config.toml
experts_per_token = 4
d_expert = 32
balance_loss = 0.00014
balance_bias = true
shared_expert_gate = true
vocab_size = 1235
norm = "rmsnorm"
norm_eps = 1e-05
tie_word_embeddings = true
learning_rate = 0.00478
dataset = "wikipedia_en"
Below are experts of layer 2 (counted from 0) of a mixture-of-experts language model. Rows are named router (the router's row for the expert), gate (a neuron's input weights, with its number), up (a neuron's input weights, with its number) and show model dimensions 0-127. Each number is 128 + 24 x the weight over its row's rms, rounded and kept within 0 to 255.
After each expert's rows: a language model's description of what the expert responds to; "mostly gets" lists some tokens that are sent to it at least half of the time. This comes from a sample of Wikipedia text that the model never trained on.

# expert 46
router [130 113 149 114 126 131 130 167 160 114  63 170 164  98 141  81 161 158 120  90 117  89 106 146 114 110  97  83 115 150 104 147 139  97 150 104 134 144 154 125 153 160 124 124 148 143  81 147 102 101 144 144 139 154 133 124 113 104  97 130 132 104 129 143  97 144 146 148  97  93  96 164 144 127 142 107 167  91 148 115 152 116 100 186 105 127 120  96 111 161 119 117 157 142 113 110 108 170 125 123 112 116 133 125 174 138 145 156 114 123 144 106 149 102  88  83 138 158 111 108 142 135 117 112 124 118 147 142]
gate0 [113 132 125 140 111 150 149 125 143  90 143 101 124 161 120 115 148 143 124 126 128 133 157  99 104  81 132 114 166 148 142 178 149 146 132 149 107 162  81  85 102 143 148 128 123 113  76 117 156 119 125 138 152 130 117  98  90 155 125 124 124 122 159 146  84 159 129 136 110 171 133 131 118 100 159 132  75 115 134 142 130 164  99 146 144 120 125 136 143 117 149 173 131 132 105 147 138 125 142 122 143  72 134 148 113  95 144 122 112 125 149 110 113 103 134 143 128  92 130  87  41 145 104 101  98 105 178 148]
up0 [130 135 140 182 133 110 139 156 115 107  99 126 141  61 147  35 164 147 103 125 139 112 133  94 111 115  99 128 152 158 108 118 137 107 135 126 132 121 153 162 140 150 104 134 105 134 122 167 103 121 120 121 149 130 120 147  75 149 117 139 170 100 145 140 140 157 126 145 132  94  73 132  83 149 113 117  98 120 126  78 153 166 141 135 109 151 104 137 148 146 150 108 143 139 107 120 102 125 128  79 132 129 127 116 173 151 115 145 102 118 150  83 129 144  89 123 149 133 148 154 124 127 116 147 122 112  98 100]
gate1 [109 156 122 138 144 118  90 167 130 117 124 120 133  89  79 126 104 103 134 164 179 113 164 135 123 156 135 145 147 137 131 130 146 118 112  98  97 127 155 117  92 180 138 144 134 183 119 115  64 154 106 125 134 124 121  93 126 141 111 135 131  85 160  95 145 132 178 156 136 132 108 163 112 139 114 102 137  99  85 164 122 130 100 142 114 127 158 162 133 140 152  89 129 108 130 139 102 103 152 139 127 116 140 152 137 150 119 112 149 185 143 134  95 120 111 155 165 140 104 115 171 139 148 146 148 164 163 134]
up1 [136 131 121 118 135 143 106 162 142 138  77 113 157  91 118 150 111  93 145 137 130 190 121 135 126 184 109 181 141  95 160 159 109 149 132 167 105 127 146 134 137 141 110 132 135 150 149 120 133 116 152 157 137 138 116 120 101 152 149 114 147 146 113 164 150 108 165 145  82 157 119 144 131 139 113 149 115 111 139 155 136  86  94 126 160 124 142  95 152 196 124  79 124 140 127 114 123 135 131 196 125 133 154 165 120 148 104 121 159 127 160 150 155 160 132 117 128 161 135 133 169 137 133 104 101 123 121  87]
What it handles: Capitals inside names and headings. Lone capital letters starting a heading word or a capital inside compound names and acronyms, as Chelsea-M-usic, Drug-B-ank, P-roduction.
mostly gets: "F", "P", "L", "M", "D", "G"

# expert 10
router [115 131 115 111 115 135 169 127 141 110  71 108  99 152 124  92 110 133 130 137 155 135 159 136 162 120  84  92 171 129 114 126 118  95 133 109 124 119 152 153 113 111 134 116 167 135 101 150 121 143 130 143 140 178 137 119 123 176 120 141 105 148 105 103 137 141 162 118 122 134  98 145 108 108 153 178 117 102 118 134 152 136  96 109 123 141 137 139  86 193 141  87 148 163 113 157 162 103 146  97 129 116  96 137 165 106 141 124  84 107 139 132 108 115 118 130 139  86 112 124  60 122 161  98 103 138 157 155]
gate1 [149  74  84 105 129  84  93 150 103 140 114 134 150 128  95 120 121 143 136 131 154 167 156 117 108 132 148 159 162 151 120 110  94 115 107 120  97 181 137 122 108 112 158 103 115 123 138 148 139 128 166 140 135 108 132 126 128 106  62 137 135 157  99  92 152  87 128 136 143 114 141 149 130 132 142 121 118 105 103 151  98 171 153 154 114 115 125 106 141 142 142 146 131 132 163 145 172 105 111 134 111 118 169 111  77 140 128 112 158  98 149 130 150 125  78 148 124 114  80 145 130 113 170  87  80 123 152 125]
up1 [173 126 140 160 137 141 136 134 145 135 138 127 142 177 141 152 146 104 100 143 126 165 112 138 177 128 109 124  92 128 142 135 154 100 125 167  89 144  81 114 165 144 159 130 151 117 121 119 106 136 166 123 118 141 148 148  78 125 138 117 138 152 202 102 140 102 125 140 154 127 165 108 124  82 152 157 120 112 124 151 133 141 112 139 114 127  94 160 146 108 142 126 174 152 151 147  98 168  88 133 137 154 126 130 136 145 105 100  96 106 100 116 112 144 151 162  58 152 103 127 125 155 126 135 119 122  91 103]
gate2 [110 124 134 115 148 144 127 158 162 180 137 145 135 156 110  89 106  98  97 143 129 158 139 106 150 148 191 125 159 116 145 133 139 102 115 101 126 108 151 137 115 130 120 141 164 119 152 152 103 129 104 148 104 147 161 138 132 155 140 121  98  76 152 132 111 126 147 145 102 113 164 107 132 141  88  55 110 112 127  96 161 138 112  94 141 128  96 158 119 109 134 119  85 137 117 108 172 130 129 149 135 171 141 124 140 140  79 128 116 129 105 143 158  99 120 136 143 122 126 166  68 140 126 133 102 161  99  83]
up2 [152 102 133  95 131 178 106 146 121 122 146 102  84  95 133 136 126 128 115 150 140 118 126 152 126 129 106 105  88 174 100 118 121 133 104 178  99 157 117 125 101 127 163 132  89 123  96 123 151 117 120 128 143 121 130 162 130 109 148 126 135 138 152 113 104 147  94  87 141  94 112 133 107  99 157 113 140 142 122 145  96 111 138 134 113 135 130  90 119 155 109 203 128 125 120 138  94 166 104 127 131 176 156 115 110 128 117 137 163 141 135 116 156 148 125 130  67 119  91 114 119 153 148 162 101 111 153 204]
What it handles: Capital-T/J/K word starts. Single capital letters T, J, K, Y, Z opening a word, and the piece right after them, as in T-ok-yo, T-ax-i, To.
mostly gets: " T", " Y", " J", " K", " Z", " Jo"

# expert 21
router [133 156 110 165 132 152 141  78 140 150 110 149 177 144 111  75 178 160 132  98 114 142 119 120 168 149 136 126 108 128 142 124 132 170 114 146 114 129 103 162 146 149 106 107 140 177 130 128 153 156 148 148 137 109 101 138 137 107 148 140  94 109 146 104 120 148 102 131 129 115 137 127 162 116 133 195 113  86  73 173 144  80 131 131 146 131  86 142  90 109 106 102  95 105 144 141 104  93  94 138 108 115 189 132 110 120 125  99 112 131 113 126 116 146 118 149 116 110 116 102 148 113 122 135 117 101 141 142]
gate1 [128 159 151 144 123 147 188 119 141 139 135  99 129 165 151  89 159 131 147 143 132  76 137 167 101 104 115 110 126 148 105  98 121 141 105 112  93 119 166 145 119 115 129 159 150 186  99 123 106 139 134 100 107 183 140 150 145 108 105 187  94  84 136 130 141 128 121 135 162 120 153 141 110 156 150 136 145  98  95 120 147 125 134 168 143  89 126 159  97 107 104  94 103 158 135  93 139 106  92 128  89 137 123 106  80 131 118 155 116 154 139 157 109 155 159 155 127 142 112 127 119 112 115 155 136 138 125 144]
up1 [153 128 135 170 112 130  71 162 153 136 152 142 144 127 148 125 130 147 133 140 140 155 115 124 128 153 122  99 131 136 118 142 117 123 122  94 121 109 115 140 179 133 145  98  98 123 126  69 137  91 147 122 128 109 129 131 113 129 105 125  82 115  83 109 132 121 108 128  85 121 146 106 163 171 138 120 134  84 144  95 109 124 112 129 153 107 115 145 108 120 119 119 122 115 119  66 172 135 146 117  92 172 103 124 104 124 107 174 109 129 106 104 118 163 144 141 152 173 156 137 176  53 131 158 115 132 108  94]
gate2 [140 100 111 166 103 150 149 161 117  83 142  99 139 130  95 106 163 160 123 145 113 117 148 134 141 103 145 101 137 134 143 135  90  81 157 108 132  92 173 138  92  68 180 125 144 144 117 131 132 161 125 160 148  97 123 143 137 165 142 133 121 123 152 134 111 119 111  98 166 128 102 120  89 140 132 169 144 104 130 163 126 139 114 138 152 112  84 139 137 177 119  84 160 106 113 124 153 135  87 123 102 132 140 109 112 112 122 103 127 142 137 171 116 134 128 150 157 100  51 125 131 144 121 136 143 154 142 136]
up2 [147 116 104 137 122 103 153 148 148 128 167 125 151 143  89 121 132 151 151 129 108 121 151  98 155 153 130 133 108 175 109 127 126 140 125 127 137 117 162 140  93 114 156 100 115  76 125 111 132 117 123 121 120  70 158 153 102 111  83 113 120 137 148 157 114 150 142 133 119  86 134  73 119 136 127 125 136 133 139 181 106 158 120 141 135 113 113 158 142 153 135 110 102 124 127  77 138 117 109 129  63  93 179 103 128 157 110 102 110 114 129 140 103 153 111  97 110 114  59  75 109 117 164 133 149 118 149 114]
What it handles: Letter t pieces. Word-internal t and similar consonant pieces such as pt, ft, att, as in faint, extended, obtain, twice.
mostly gets: "t", "pt", "ft", "att", "ont", " art"

# expert 63
router [100 115 116 151 111 147 128 139 109 108 142  94  72 142 142 107 162 148  95  97 149 140  98 126 156 193  87  54 140 146 107 115 140  87 116 135 156 135 110 106 119 142 116 117 156 151 160  76 126 115 137  99 140 132 109 130  87 122 110 173 133 126 132 169 121 142 133 133 129 140 113 149 166 125 147 177 103 134 129 127  82 139 107 139 110 135 144 119 116 165 102 173  95 156 124 121 117 115  81 137 158 120 115 148  79 121  96  88 148  92 133 147 158 134 134 162 125 128 127 115 140 140 106 132 136 130 144 126]
gate0 [110 132 115 121 158 119 117 123 104 129 178 150 128 150 128 161 187 176 116 100 145 119 107  78 109 106 143  93 138 121  91  90 105  91 102 131 140 131 109 108 138 142 138 146 163  79 118 118 137 166 146 133 140 148 123 121 110 156 149 111 164 125 130 187 100 107 115 133 143 152 136 151 135 114 143 139 104 153 117 149 135 178 172  98 146  99 112  84 126 138 101 161 110 108 104 132 128 113  80 132 131 178  89 133 113 116 147  93 173 107 176 105 140 127 123 117 114 103 138 116 117 133 125 164 131 106 110 139]
up0 [123 130 103 131 145 114  96 158 161 136 147 102 101  89 143 167  92  86  96 113 126  81 157 145 126 147 115  95 141 124 118 104  85 118  98 133  89 181  85 141 133 135 138 126 134 133  98 152 158  71 142 129  97 110 114 119 118 101 153 147 126 145 155 145 117 114 159 150 109  96 124 151 143 127  85 153  98 132 112  99  97 145 155 129 152 122 114 118 140  95 137  97 170 170 163 127 101  95 116 136 125 140 169 156 165 159 156  84 128 111 125 100 159 104 146 131 132 157 135 115 140 135 123 167 120 145 128 142]
gate1 [135 131  83 133 134 115 144 161 125 133 134 122 118 156 149 149 127  82 136 150 130 138 123 127 141 109 122 122  98 116 106 132  68 119 117 120 139 150 121 105 115 117 103 136 143 147  93 120 152 130 105 123 155  96 120 167 121 160 193 137 102 130 132 126 112 171 105 165 117 116 124 120  80 174 141 156 159 142  90 112  72 128 135 137 125 145 146 144 135 149 177 121 154 152 112 108 111 134 110 121 139 153 159 144  85 168 143  84 174 160 103 135 148 118 123 134 127 115 151 150  97 127  95 127 181 150 157  72]
up1 [ 80 139 130 147 125 133 106 122 158 193 118 119 108 150 107 122  98 115 146 117 147 153  94 152 138 147 110 163 113  96  89 108 144 125 157 100 162 126 118 118 134 135 187 153 120 161 114 123  95 100 131  85  65 108 110  90 127 143 130 110 154 110 144 163 119 135 121 137  97 136 154  80 156 177 124 127 145 120 140 122 139  66 117  86 148 113 131  93 142  94 103 139 122 148 121 118 159 160 122 113  95 109  96 131 135 157 126  90 117 110 144 153 115 131 137 108 137 140 134 144 123 113 174 161 113 100 123 144]
What it handles: Letter c and is pieces. The piece c (and ac, uc, C, Con, Sc) starting a word stem, as in superconductivity, pitcher, Academy, and is in syphilis, This.
mostly gets: " C", "c", "ac", "is", "uc", " Con"

# expert 7
router [119 135  83 133 166 138 138  98 139 140 149 124 128 127 135 113 152 121  87  93 126 103 115 130 118 174 131 148 120 137 159 141  83 163 125 124  71 159 113 153 111  75 128 106 135 154 122  95 132 123 139 111 105 100 125 141 155 113  83 139 150 142 116 133 160 126 132 126 108 140  96 136  84 108 162 118 123 153 107 130 153 174 157 144 104  96 152 107 126 166 136 170 152 123 117 122  80 109 137 178 111 141 166 149 116 122 108 108 128 178  83 145 105 125 146 109 164 118 149 166 140 128 160 171 125  97 146 138]
gate0 [ 72 146 114 161 113 156 125  99 141  65 103 110 123 124 123 165 124 136 106 138 133 175 120 111 120  87  76 167  86 101 136 170 129 131 118 100 104 123 145 111 155 120 145 147 147 116 114 155 144 151 113 118 102 112  99 146 132  97 154 138 121 126 137 143 138  79  87 130 160 133 153 102 125 147 115 151 146 132 199  98  88 154 163  98 131 118 121 168 111 127 151 119 148 151 119 122 137 104 107 145 153 117 135 175 132 158 180 159 138 163 115 126 122 116 107 119 151 117 127 111 144 153 131 102 148 126 132 158]
up0 [ 89 117 161 157 144 129 171 148 138 112 120 120 137 111 176 164 162 161 121 134 130 144 107 139 169 137 115 123 131 123 130 143 132 144 146 162  80 140  86 167 133 103 145  71 134 119  90 147 107 148 165 114  61 131 112  99 140 139 119 132 139 104 135 115 155 165 126 136 106 157 103 125 133  96 107 133 109 121 137 134 151 117 111 130 124 146 143 139 123 168  85 150 160 145 129 138 127 116 138 150 118 154 156 122 177  70 148 129 120 174 136 169 126 171 117 145 152 156 114 157 150  85 114 111 130 117 162 104]
gate1 [112 154  59 135 130 134 118 117 124  89 120 125 151 126 123 143 160 134 131 123 148 142 155 110 140 123  99 130 131 122 178 115 132 124 125  80 102 132 111 138 124 161 110 112 171 123 141  79 160 133 143 145 146 109 139 107  95  98 121 124  81 152 133 147  93  98 141 135 158 114 139 130 129 143 115 162 143 117 133 133 172 124 170 107  99  43 108 184 107 142 134 159 110 179 121 130 134 128 135 103 143 147 124 127 118 153 139 118 160 138 128 136 115 136 132 140 118  83 173 175 149 155 115 103 118  97 132 174]
up1 [133 144  95  82 124 127 124 109 157 112  88 125 118  95 200 139 130 141 133 142 144 134 127 132 161  81 140  76 151 129  92 106 138 110 145 123 118 156  94 136 139 159  84 105 163 122 152 107 172 173 148 133 152 123 115 128 108  89 141 153 124 145 150  60 134 166 123 124 137 130 150 131 133 163 132 143 131 121 123 189 130 128 143  96 129  79 113 145 147 143 123 116 108 157 164 163 153 141  85 102 136 175 132 177 106 117 140 147 106 120 136 122 121 116 153 131 103 123 143 154 139 106 118 131 128 134 105 133]
What it handles: Word-initial d, m, s. Single-letter word starts, mostly d, m, D, M, s, beginning words like days, district, died, match, survey.
mostly gets: " m", " d", " D", " mon", " s", " de"

# expert 29
router [171 126 118 173 144 126 131 102 100 147  84 164 152 121 115 155 128 129 140 103 148 120 120 140 136 173 211 140  94 105 135 131  86 138 117 119 105 135 124 123 101 125 147 151 144 101 137 141 129 120  88 146 147 140 152 119 135  96 146 150 158  96 133 105 119  94  77 171 131 132 113 121 102 132 113 125 101 123 154 115 127 183 102 117 191 128 118 105 147 131 133 134 128 128 145 150 149 155 131 122 141 111 150 137  81 144 143  68 190 118 106 174 145 100 153 108 162 134 137 140 128 116 131 132 120 154 134 126]
gate2 [126  86 118 130  80 129 189 126  89 136 122 116 103  96  92  99 132 118 101 126 109 124  97 133  97 135 169 140 131 168 147 122 159 118 130 136 117 119 140 149 131 137 128  98 149 126 102 107 148 115 133 138  86 129 124  89 118 141 134 137  97  86 127 126 130 132 105 160 157 147 111 159 111 146 147  83 172 128 130 116 120 105  89 180 174 124 112 120 144 115 134 126  69 107 154 118 127 184 137 118 125 108 154 138 119 112 111 124  77 177 135 123 131 114 172 151 120 109  92 115 108  96 124 104  98 120 106 173]
up2 [130 129 137  87 131 105 120 131 136 149 141 140 139 125 152 122 156 107 159 150 126 121 114 180  74 123 130 132 138 146 120 110  99 162 136 114 123 144 127  83 129 124 149 148 136 151 121 162 116 149 161  71 114 124 107 122 137 101 127 111  94 172 110 119 152 141 136 120 160 172 158 127 178 141 114 129 130 123 121 110 117  85 163 109  81  96 100 127  82 101 129 147 128 154  99 124 165 158 105 148 149 132 103 114 150 123 144 138 141  96 138  80 168 186 127 121  92 135 147  92 157 153 145 115  81 157 153 132]
gate3 [150 140  98 137 137 104 131 124  85 106  89 148 121 133 118 175 145  95 150 117  86 169 106 171 156 131 133 140 142 112 123 116 122 151 140 135 144 102 115 151 143 115 119 142 111 108 111 141 133 133 131 114  78 138 153 108 170 114 130 127  88  98 149 130 171  84 123 176 127 104 130 119 102 110 168 126 145 168 110 154 156 118 121 115 206 100 130 107 123 129 102 161 105 151 200  97 165 145 104 120 135 131 115 144 124 140 119 118 110 154 123 128 172 116 113 135 112 118 152 125 139 179 152 103 163 139 138 130]
up3 [101  95 193 174  97 106 114 124 162 188 167  99 138 113 132 106 114 132 137  73 157 102 139  83  79  97 140 130 126 133 138 132 182 152 123 134 105 112 144 115  89 129 142 123 123 104 123  96 124 159 101 129 160 115 156 126 164 125 109 119 127 168 121 105 131 107 133 124 137 120  91 107 154 136 130 142 131 107 161 117 124 128 146 107  89 161 120 124 108 138 147 112 101 104 125 141 167 132 115 152 130 110  88  93 105  95 152 115 148 137 142 139 137 101 122 110 126 102  98 137 140  84  97 133  80 109 105 100]
What it handles: Suffix -or and percent. Word-final -or, -ors, -ess, -ect, -ident pieces and percent signs, such as Author, Honorary, identity, Vickers, effect.
mostly gets: "or", "%", "ess", "ect", "ors", "ident"

# expert 26
router [ 94 117 154  85 113 128 157 117 126 123 120  80 136 104 142 114 108 128 151 174  97  97 138 118  75 105 102  99 175  99 104 106 148 120 141 156  96 153 148 119 138 141 100 128 121 121 122 155  72 156 102 134  98 116  89 114 106 105  95 131 107 133 141 119 129  99 168 129 154 149 106 120 135 150 116 157 122 109 130 161 139 128 100 106 105 165  86  94  82 135 122 150 134  83 127 155 136 109 166 140 133 122 107 122 107 160 145 118 138 127  88  98 129 143 125 145 142 102 173  85  94 142  99 136 147  91 146 131]
gate2 [134 126 149  87  99 123 137 124 177 110 111 114 141 153 138 166 140 126 182 167 111 152 121 143 169  96 126  77 142 140  73  99 118 115 135 174 106 161 126 136 177 159 145 110 130 148  89 103 107 152 125 143 102 142 123 141 130 163 124 146 108 113 117 121 159 142 138 151 116 150  97 129 117 106 156 139 121 132  97 104 118 137  89 150  80 105 111 116 103  86 139  79 124 144 118 117 137 116 115 119 149 122 120  95  98 123 140 103 151 136  99 109 159 166  72 153  99 147 124 145 153 161 115 101 129 128 113 162]
up2 [117 129 131  88 150 131 156 157 135 143 105 133 122 155 137 135 113 118 174 142 134 112 108 143 155 116 146 114 119 142  90 100  81 157 145 145  94 179 142 114 140 165 122 120 128 106 138 123 135 146 164 115  95 117 133 112 142 130 147  82 146  95 113  76 144 149 129 125  72 156 118 128 185 145  81  97 116 124  82 151 132 134  59 110 142 133 128 105 119  71 111 139 136 161 137 103  89 133 153 105 136 149 155 114 114 118  96 118 135  94 113 125 128 141 115 141 143 135 122 113 139 146 108 104  69 136 153 158]
gate3 [122 144 134 108 140  83 119 138 118 156  99 129 160  75 140  84 103 125 127 113 103 131 131 129  98 136 126 135 131 130 132 103 115 134 149 110 118 173 131 164 105 139 151 181 137 189 166 122 123 135 145 132 135 111 118  94 108 120 116 126 130 143 137 122 126 151 113  94 154 142 108 126 126 122  81 154 187 151 155 112 160  97 149 138 123 121 140 127 125 138 165 164 102 122 143 161 116 126 103  69 140 121 188  83 164 119 144 104 107 138 144  98 121 186 120  97 137 118 111 100  74 130 127 128 137 124 157 161]
up3 [133 148 106 122 126  90 137 148 143 122 144 127 165 121 145 116 125 110  85 171 123 169  93 139 122 117 132 136 146 102  92 129 138 108 159 120 103 155 134 114 159 148 120 146 183 127  93 116 126 125 117 114 157 139 122 120 112 108 140 130 132 129 104 120 152 130 127 167 130 152 137 145 132 144 102 143 173 100 149 124 167 106 169 114  97 115 129 100 125 114 130 125 118 166 110 153 146 152  53  59 125 151  93 150 149 138 109 100 162 165  91 118 119 144 143 185 119 106 154  88 127 118 153 112 109 109 179 152]
What it handles: Vowel pieces in names. Vowel fragments like o, a, ra, ou, á inside personal and place names, often accented, such as Israel, Hoad, Zápolya, Giroux.
mostly gets: "ra", "á", "o", " Jo", "ou", "to"

# expert 4
router [ 87 166 127 122 138 113 131 120 115 118 136 168 122 130 132 103 118 149 135 131 107 153 128 127 134 108 140 110 145 139 109  92 163 131 111 149 108 163 162 105 194  89 104 116 125  78 126 164 102 164 131 112 155 137 149 120 152 174 122  94 126 130 101 144  89 143 142 123 135 154 140  91 157 135 100  96 182 145 118 122 117 120 178 116 124 150 134 132 108  88 142  95 145 159 119 122 132 131 123  90 118 144 101 123 141 156 169 112 144 197 175 121  94 155 102 127 142 142 141 130 120 150 111  70 127 125 109 132]
gate3 [124 126 139 134 147 121 153 132 136 152 107 195 134 134 126 182 119 168 130 138 111 137 122 109 125 132 102 112 124 141 123 124 147 156 128 168  75 138 127 172 105 146 130  83 105 123 136 155 141 175 140 117 117 162 128 115  68 133  93 112  85 115 113 135  97 156 124 132  96 166 161 131 149  68 121 112 142 144 136 185 121 126 121 107 124 126 127 161 110 117 148 126  96 111 116 124 168 145 147  92 109 155 165 106 130 135 122 147 158 145  81 115 127 162 118 100 116 119 134 171 127 137  78 107 147 125 156  96]
up3 [140 156 106 101  72 159 114 138 103  82 115 135 112 131 124 155 104  98 117 155 115 114 160 138 116 137 134 177 122 152 115 149  97 134 136  88 110 134 134 117 124 162 142 103  98 136 118 101 127 125  73 133 137  77 136 155  93 136 110 170 142 109 123 144  87  87 120 114 129 109  95  87 125 146 127 139 139  79 195 166 125 170 128 117 137 106  93 113 100 159 183 140  89 142 114 173 124 150 164 139 122 126 116 159 131 109 101 117 157 145 117 141  98 135 126 141 142 118 121 128 155 101 144 139 129 129 104 125]
gate4 [ 48 138 140 107 145 155 116 141 131 113 110 169 104 142 124 164 123 108 157 117 129 103 126 132 122 148 122 117 116 166  84 153 114 104 115 142 130 157 120 181 109 132 122 134 131 117  92 157 146 122  96 138 113 167  80 135 119 164  64 174 127 154  99  98 142 150 102 130 144 155  97  96 130 153 150 130 142  93 129 116 141 144 128 129 155 105 132 176 132 162 117 142 146  90 141 138 147 152 121 143 104  98 117 155 108 152 128 129  98 120 168 146 146 140 133 171 160 149 140 126  83 139 155 101 112 126 100 151]
up4 [144 117 134 128 131 123 124 137  76 135 131  91 137 108 143 128 146 163 109 106  96  90 141 101 105 124 140 123 105  76 133  98 122  84 137 133 123 116 118 131 141 135 110 150 138 131 102 173 152 123 132  97 126 125 139  80 106  94 164 141 115 154 113 140  88 126 115 104 130 106 125 176  88  87 148 138 132 203 111  94  94 155 147 132 117 153 130  91 117 132 137 131  98 169  96  75 107  90 125 108 153 117 146  73 133 146 130 121 145 118 109 126 168 136 142 111  95 128 163 122 141 144 142 129  76 145 103 115]
What it handles: Place-name endings, year digits. Final pieces of country and place names like Nether-land-s, Nor-way, United States, plus second digit pairs of years and times (20-06, 12:00).
mostly gets: "land", " States", " German", "stem", "ampionship", " York"

# expert 13
router [151 139 116 102 142 147 113 101 118 107 129 171 139 180 107 144 120 101  76 152 123 115 120 135 134 119  92 119 170 127 118 137 121  97 142 112 119  94 116 132 159 117 150 124 156 135  81 138 140 125 100 133 167 187  81 117 106 117 160 131 105  60 126 107 106 112 170 150 144 152 104 114 107 104 109  96 138 128 110 120 114 137 162 125 116  93 134 153 115 115 114 149 146 126 115 187 160 170 165 128 115 114 102  99 140 156 112 133 151 142 127 110 153 118 145  98 139 129 124 124 100  93 132 151 112 168 183 145]
gate3 [ 94 140 123 184 144 103 124  68 102 123 125 144 146 156 123 143 129 126 123 117  96 135 107 124 152 143 143  97 146 103 110 121 141 158 148 147 111  89 129 120 158 121  87 131 124 160  90 109 127 178 114 106 114 139 201 111 171 118 128  76 111  70 149 103 139 109 162 130 124 162 142 154 150 112 112 139 141 159 134 132 114 164 128 128 131 115 108 161 165  95 129 127 101 150 111 139 139 161 124 107 131 142 105  98 166 114 126 139 114 149 156 136 120  96 115 140 111 125 121 143 121 118 164 104 172 176 157  99]
up3 [110 135 162  92 153 178 116 156  96 147 138 146 151  61 167 105 117  94 125 114 178 130 166  92 112 160 117 133 148 110 154 152 124 122 120 142 137 105  92 112 136  85 142 156 152 115 139 146 136 121  83 127  96 151 133 147 151 132 126 156 120 166 143 110 141 147 155 153 135 109 109 156 139 104 131 144 134 113 120  72 113 115 147 137 114 166  94  94 141 155 136  93 129 155 105 157 112 100  82  87 118 137 147 134  95 166 119 137 115 115 153 101 135 103  99 115 150  96 116 137 138 125 102 168 127 100 128 107]
gate4 [ 86  75  87 113 179 140 121 137 126 121 116 111 119 115 132 145 127 138 104 116 157 131  94 100 161 133 110 129 102 112 117 127 148 115 140 152 119 126 150 105 153 165 102  95 161 152 121 148 143 139  91 146 173 125 135 118 115 142 138 170  95 115 121 117  96 125 138 104  96 159 136 126 126 173 142 167  86 121 129 194  97 167 152 107 105 113  79 109 138  92 153 157 118 113  87 165 132 130 118 160  95 127 121 139  85 180 121 131 102 113 136 173 133 134 154 122 108 143 138 143 107 133 122 124 118 134 139  88]
up4 [162 124  95 145 102 133 109  97 167 156 132 116 146 155 139 149  93 174  74 143 164 127  86 119 149  98 146 137  91 127 115 160 130 113 147 164 113 114 137 147 131 157 119 103 127 102  88 119 108 123 117 137 121 140  99 152 111  98 151 138 146 113 144  78 123 151 105 139 137 181 148 139 122 107 125 167 126 134 120 127 145 143 153 138 104 117 130  96  92  95 124 139 124 133 115 129  95 178 107 174 163  98 131 107 156 162  91 146  70 165 145 151 127 131 152 148 143 132 124 136  95 117  75 150 139 110 108 112]
What it handles: Names ending -an. Endings of place, nationality and personal names, mostly -an and -ian, such as Sudan, Syrian, Brian, van.
mostly gets: "an", " United", "ian", " German", "ann", " American"